{"d_expert": 576, "d_shared_expert": 0, "activation": "squared_relu", "moe_layers": [0, 1, 2, 3, 4, 5, 6, 7], "routed_scale": 1.5, "balance_loss": 0.000188, "n_groups": 8, "vocab_size": 4096, "norm_eps": 1e-06, "lr": 0.00268, "seq_len": 1024, "steps": 7112}
Below are experts of layer 2 (counted from 0) of a mixture-of-experts language model. Rows are named router (the router's row for the expert), up (a neuron's input weights, with its number) and show model dimensions 256-319. Each number is 500 + 40 x the weight over its row's rms, rounded and kept within 0 to 999. Numbers have three digits each.
After each expert's rows: a language model's description of what the expert responds to. This comes from a sample of Wikipedia text that the model never trained on.

# expert 14
router:472551495453487508539495500458509482510514530428495565550432498510482539522492534513424543489500501546532541529509535528544537534625459521517526502533515506456508496522478540412520493496385469
up0:488466428511524455489467547441528526512497531485494470555451480573549529548464438470450472523483533459506444433470533507526474432558524473468484567520495473553432496561419471546547482485549553
up1:526532496499503515497481452550542479522442559502524541556415506542442494492526443484504413463507487541482543532499550508460560412450475502487512492502514531505508546501426516501534530470515555
up2:490478452528526567446466566528451520541516490537522546452485472497532506531541515536460561465446434492449608492503430471490567516472497474482510466532416478466526548551567478533538449435424501
up3:484533528550501507517545512535558537518530482516514498539566544436537497438510517485551443575529500506566450497487503526534508512465508493473470486485552502470503557468526520483488544484515537
Word-ending pieces that close a word, such as fanz-ine, Div-ine, c-are, plus time words like season, year, 2-012.

# expert 20
router:502460450513493429471500434491474432414560472508460519518496498494508486498503552474549494488480506428535475513489522501482551515477535574549508526558529504482364510501484476560478533481463541
up0:511476495528547460489517498553497483492561451487546518488530561453424515439502624493495470470446461550517550498498485474466493484489463513548535495496522489522442466484483453553496499491503408
up1:498502508465509540527466500515498430518524454512585483412535474483496442462571574488524543483546436443444467532573460532502528397462497476524534517513470472495579465509500536460461558503481528
up2:524452469485473449461533504527526573483510471504452451415523491449439506583555521473481488486502580511524450419529486488496532551453499506457506483522531538488469540545590532424483435427486462
up3:481556488548498483534451540450524478505472455497439498478500483454408509536464508541497531507565511438533561442446489488598465435452561488508420544509527477510524539447513529555502580533550425
Short syllables inside non-English names after a capital letter, especially Indian, Greenlandic, Arabic: K-ad-am, K-ang-ilinnguit, C-hel-sea.

# expert 12
router:469496497496472461481538451584445467503557530521458500511453510533462458452529473451527509539509529507551518566536504529552450512549437489502542541474460511575469434571466497515540443473515465
up0:509567512509523536457510510518469559524541558525463512513451512465504463464496500444484537520549577481530457500456402525481503514531481477488492564486489508505453445523483467510531464505514582
up1:493535469530421447540529504482545532447484446526533503496498514474504435513506468552503405460537535543452510551512540514542456506568512508497480537507505541498476540552497463513485504519510470
up2:448452504441527501507522496485448498410558479563482473489467536415418516436454529441479506533479500459516514447511463398477396518528540541498487509499526452538477465515502533471463495546487466
up3:458504487549498507489424443431480513466501503550481554493591470515546554441563516462497537486484503514492508554557564503532475509521498522535501477446514520473442497456457493462485484468518482
Capital letters inside acronyms such as SPD, SPL, GBR, and odd consonant pieces inside foreign names or words like puzzles.

# expert 24
router:460505501524507506587505504502529558459583523424439529527438542524512446505493495497497508546452490468558559485486471495537472538509466496498516522521421525646465642474559557472511496509515477
up0:529554528504538533544501533492473519554505464547527514445499554569552527606586491477574499450491454491515566501417452471518507496548447544540471529560471465533493484493531464521471439520479445
up1:542521492527504485570529527506450451525485506551463465524508536490475486521495479556458441488482521563561486471473520532474497523550474483471508459439480493508441543544497546498483449508514518
up2:556576498460473451557509510489511453467467507538494532444491498498497485476512545528512420494469525457492557489452529527500538445497499487425511464553448529444482462415485528528540495497481481
up3:502464475493514509528472531499520544488522510517552495522536550537562509502476569494515475464502545531466479444494510503551491593505463504580509549491445500551463550399547510514504516483488523
Short opening pieces of words after a space, such as f, p, th, kn, se, em, later completed by the next token.

# expert 26
router:447513476462499465550481431509470520464482549400527474450526544512481436459516481540413517532446434460536574423530533564474482556498537466536495523444462568540518552523518545474519499495539476
up0:505487579450473467526510518517454534518450509514529492500540495511488487378449424561404507519518478510581464458481533498505513556516489531502508485483406490535540584498505470537402462440463484
up1:529488532516497477502500515519486496548592466437556514473467511466527550512547579491568460524475470561495569511499438468454463519513478470469542493598503502596501517536461421481469452465499554
up2:539508452497489515472494406485504492536461483463556587499496456458600530471590554493480487458453516473461516458469572514497538568552548484523545546513536444524486506500535518452536517459467430
up3:504492500456491524498494459512487564524546512435513462477482542560522410513457470498497553520496384510523468514564499460450465521536482542532534541542403530512564471527469459504494498478497475
Stems awaiting a suffix, such as absor-b-ed, form, develop, pass, caus, and -ment/-ent pieces like Amend-ment.

# expert 3
router:463487504497452471512502443553505591502541462435488537436451520521522513521580516560487551566475549525533548496539526512515532521454548500515535505472452502556490504515493492575478488498498476
up0:526475425512521444524468487589566572538506427536484482450526521501608475489443436591542550513485484506475531454497485530465443544552505534414472462514467519505544491547567509490499531597533388
up1:437557427449460490548452491470534511488558505463464427465485499556464557522513565578466501508508492550570547471528505529575496466535446488508532520561583511434478527384471522475549540434469448
up2:467527519515488462485522483572492482498492562480399503493537486456571481464546585536415511466435494526497543486452512528502535516536460483499469478459511477525384496534509503497524525454598514
up3:522434499595487449487468403483518403532483503533606483452450440531477489476551557530493520504499399553482523478516516470494512509569545495488507471493537497554519529531494544504533458493522529
Bare spaces and single letters right after a word, often opening a capitalised name or a new line: Stella 34, Ramesh, Lord Seeker.

# expert 25
router:466516452511439443567592532488475525466552543477413506493466591508527476453543508556532427569506542481573468474553531511527495522520538471489530497501502629511493491553421527481497469439528502
up0:463515509563463438456527524552508522526416575528519501496500534511467484557496468507489562597441501488489535502438529620540494498514529544528534519513487529531493548531465516489395538547425493
up1:529484465491529553471447588512536526498497509515519410489481601563564536483474434542474503504462514469503552587532518477479540601548499530495485495556534520513461458502555521484597579518478506
up2:508476511519529461478544473519467550450456470443458515561422538448460503495480551507469463422547521558503527511486504398521487506519528471464529527535499584495515511477545537495483566518468486
up3:485485538515493557491481476424559486524459531539519573507518447578526566489527511534444587435481518441479481535468487399520497505527464519525536556519438512515466600602466515582498508552506489
Single capital or consonant letters beginning names or sentences after line breaks, dashes or pipes, like G, K, M, D, and k/g inside names.

# expert 0
router:537488449516459513507522470493462469489495542455449448469476552545472522526439537561475493541484529491518531489504454430533432585505543472608553515514471529582484461516455505433514557477503508
up0:537546455498545471492500528546474449419509514446491523457467531488475463593452510434458433568540536532499523485427518506493472476547528495528515465563447530474448421526502556489566509505487528
up1:478510430538483492418440511506506453475526457471472481549488538480439481469469508459517501542540545468544499485521487498537510583537496545585507573485501563575365541513565500489505488490555483
up2:540424528533491538501487497491525470501538493429454524517571539480568575527483500489513472494498493504625495403491495575467465504484494554499550526558473513487529466489445440538465467462454536
up3:530527493474515448518593451551506491503513506497451516505492520482486492457474568556500520485472588455455503458427477476458496509430516481478447498523482565438470475455412412527479561519557511
Word-final adjective suffixes like -ic, -ical, -ous, -ular, plus possessives his, its, their, 's and of the.

# expert 11
router:509481433439490493460627476520485500480479519539458529488454488562522505455557505593499501503494503527578536506471549522494493460515531526527507471518525519511470519554518620426524481370501507
up0:544588575553412527484464583518465455464526540498556440578524571525477533454548530449453477492474458549500546486457490536516481551550509469445548492509545507474463551533479502483500494501496492
up1:418410492537476520413522527497503564468500486495518461513519496539562495503492418514517525452528538498528547510435463515448554474484514426507506489429494490441487464499551507494483525452504434
up2:515534520502549492477529428519495463484471513539459489495495460472498452503528578544493461479497542517500536566575466508429505510533523551485540523550478529487460507477502467466505517528467535
up3:508539514486492524501492557610500515431477516437474496485441508492479467473546486483486562443534459536586441547503429457508450473481545567417482436499501495441538469407517491553501501506460527
Two- and three-digit number pieces in years, coordinates, statistics tables and counts, such as 19, 25, 1-967, 3.776-88.

# expert 28
router:496417527463487495495509503441497482453542451467499485476472515544513528417503502493524462531519490486451471536511477510486481575480546494470542481420507444521519484492385475492519498442516474
up0:514405410519433425515523525517487503499537482477480561529512542545512473484427554460476526493511531531560407454486475597476563475487485559509512438568554513504476457486467519579475456501527459
up1:542495468517492491500515510524549489450517471468531446420433566526601481514462486528476516560453511501531504569466448524488444536479483496461518446522525520523507492558433505477485530433538487
up2:470474407550523600551508487491563467451504464534564485563429470494499442450544519500427587521452447500453527518557503526493391525537435491495490574440501491547472512500465515439470526495557474
up3:502423495504458504589483509438459550554508538526512517548448536474513448520547510595504487514491468462525555526548502507519566522468494524472494528480466470464453526526485477493481537505479446
Closing parentheses, semicolons, braces, table pipes, and Latin species-name endings like -i in lamborni, chemsaki, plus plural -s.

# expert 5
router:480482474509503524595499463597507553516505439502496564498493523563504456461526475554450503525510459409531490515413518493456429448501485559519534539488469480525461484512505544355571503455517489
up0:481456462485513504503515449435557499496489611475542554431471497501429468531509548522468519506561545564570465562472539547490476488538525590518467518538539529506487497526599425433441455464526432
up1:488521484558483496519416498490566463498458507522471572498452511467495532571546528464494463528539528515524490454515483567452472507446422472573502500510498494516504539483567521520526510440537486
up2:509487462502534516519505563455513475506474434511461491517474522483539478408524545529587472517432526495561559451480543452541466422527530492478552456515457513573471485501470455423491477520475527
up3:479450473512406471543507558533504478591445497503455479539487477482572516520510526511497467542518546522486398498533517534601412543502457567494596502520483515472439560539519522502507495452553549
Country, nationality and league words, often in table headers and cells: American, United States, League, British, Country column headers.

# expert 27
router:488499525509424477475494489439478506461612478449491531500510531536450493548526537446515470512475515538470522473508500441478465404492566565475502634426476456471430564591533498524485562479452503
up0:479445491584481475435597451419514467464520431504562473566442559474479559565489478500483540588522429462539500491522519503530503485488464505451445569528479509500508476477465539398501471476592440
up1:514551523426490498482494496513472567483528514450522466511515503479460432531524512394488494562460463538541529509560558433569484471556521523531455520415508479489455515519525464509515402435527475
up2:495510495512488472537517506517553531504575522504417553499488503456483519606491488465494472524465477483512451542560536500514445536486426497505504596517591459448474479506450561537509497447453447
up3:493488441532465462526470517496468532496479396452494495539445477553513474475506477504468454482487513541438512556477503508445464395525500471504504486544479517500554553559465466493434598516515512
Inner syllables after an opening consonant, such as p-un-ishing, p-in-ch, sw-im-ming, and prefixes con, trans, comp.

# expert 22
router:445523460570447520562552455481439519489543461486450532567468515545507519476565488550452543516493471542535552562427471483524551498486447488500507509511442477542513543543578527510531512472553489
up0:505510496455474532484560535484504516552499526484517584475483480464489564492540491560571529544425522388497549544434494552508517458504471512479499562486517472575498544500553534391459498506470485
up1:491568473505521480517421479527490454547489461545562511557500468554496514526517497505443488516521461514512560470512419591505508454460570549485534502524473489527471538537490490532449578526509594
up2:471442524512506559558471526434482490507521502474456534481428552534458501560485478535506460509519537458501487418487508475467554566481495459426494534566565517503427517513489513565493535464500489
up3:454489533497547522527547517528548540520483539551502533535511524431516444469476423554532493429474474557553557500529467484523532436536590515464430482498485529493532466501565518511507500570517491
Opening letters and prefixes of words split by the tokenizer, like t, cont, int, ext, f, and year digits such as 1 in 1881.

# expert 18
router:500499520443490485501567519489444489469515485444505560517526549535407431535569497519445506491422431481517496552511479437544476542535533485549494528491436441518419530511414526481494527429561491
up0:498504494464523483497546506503514467452569538471527517491484522423486488473479471443543540433501481438473526532590488438531439496489529482439479420563430480526462506532487441417531560453474500
up1:494496522449484476537556465442470529468487471433458469578505469459492472538509529533485540488532451535569583531508478538438528480485436592517543507529511479446549472525526545491519518512525533
up2:523501480459481425473603421568487548482528487452494536477568479480499432608494504529501547567483530527495470586480452443376486502486434453506507537469476582448564502451493515439560481491452473
up3:514510563546499479520512532416504491505506479484515539436476441455560517505531461450522464501461451483520550533549475582453487523486526468581518569604535510496553488509427454557512550473454481
Single digits in stat tables, scores and years, plus the preposition in, as in In June 2025.

# expert 8
router:487488470456495452559505530527423494493471542516508511465377538585515465524456487541544495547478516416472534497472541489534528434519424491513544545499539486477522535466490530467529525456504511
up0:527527486491435458532506519510456518552482470412459544533541577484534473543457521510423509493592503510473507468486483570571519491505466477525507487492568462467537494482519483510491521501449484
up1:480447552555500459486516509471497500481531490461463535445524513484509443558369500427493487550464482540553502515452531513571558441463442560485503462557484467512473519398489482468560512481404513
up2:528494410496473466500497493491507521467533439512471544487446486467491456472514491477495505428469454452441546474547492503450495481539470519526530476497485524503512450502489592458392487515458551
up3:543435463450465455446426483461485490496577529508520444508486485499421485476496459504410560533503552479481542524499486504485512557507424518478491451528468528517515517495562472489530568543545513
Nouns for institutions, places and offices, whole or completed pieces: University, County, House, government, school, min-ister, g-overnor, cr-ust.

# expert 21
router:440391482473469505463488473566508531508493443425490561563516506537482476519487533505499540515498491542502511465491512461502434432468503432528534576571505456501490529460493524390450525473580480
up0:484474473525520483474442517424516484446516399468514462527540494504491502494536529577481476546517538538538481438523491429545498482522501570501486509480463419472499526532488456534473463472477472
up1:466385451445539451510487512561529520498533533484504495545416558482484439531503503544483464508516504464464484504484540506473543530486485438452437521560525513438477429511507486532426518504437502
up2:489529424519490445524514428520586489470495529507535504492486544512489509506552528532491408539504533489557474468489505482464421504455526485499458511473387536541518515493515469482411542511571512
up3:468497461513558492485465592531527483462488492467475611516533552546514500478486593522461449467430508496479562432511432494566433468513550539495508479481502526521477523511450425427461464491488508
Words after the or a such as first, two, three, this, final, film, album, and closing quote marks.

# expert 31
router:465517448528461461470564492500437428505539511470484533462502533489549500519391481564467496596494492513558548501518484438540498521537499513530474556428434457510512491453491514481573503487500476
up0:471546520436464500416515453531500529507519496484555413482487495499475502501478458495466540513498476517516543499509524541445497504536523527529503523508548492417449482519440493522518538449432481
up1:556458449482490393537528474517507468514453534465464511529544482566452565436395458494471442517529527568559502510471542478541459512522459532526465455505405440528550591474523510437439467520499517
up2:449481529557425509566562521546417604505473559476487410521547476402515547521518470537452551452449485502548552519464502474486427457473429481522516490516511516428483627440487539476543462422480509
up3:558467496527526521499427502551513473519539488485464399447473472535540523490526592582490440520487463504575521548443500540477559534492515484449443493483542512434556450533504490499544520435526502
Commas, and, or, of, ampersands and hyphens joining list items or phrases in prose and tables, such as industrial, minerals and anti-foreign.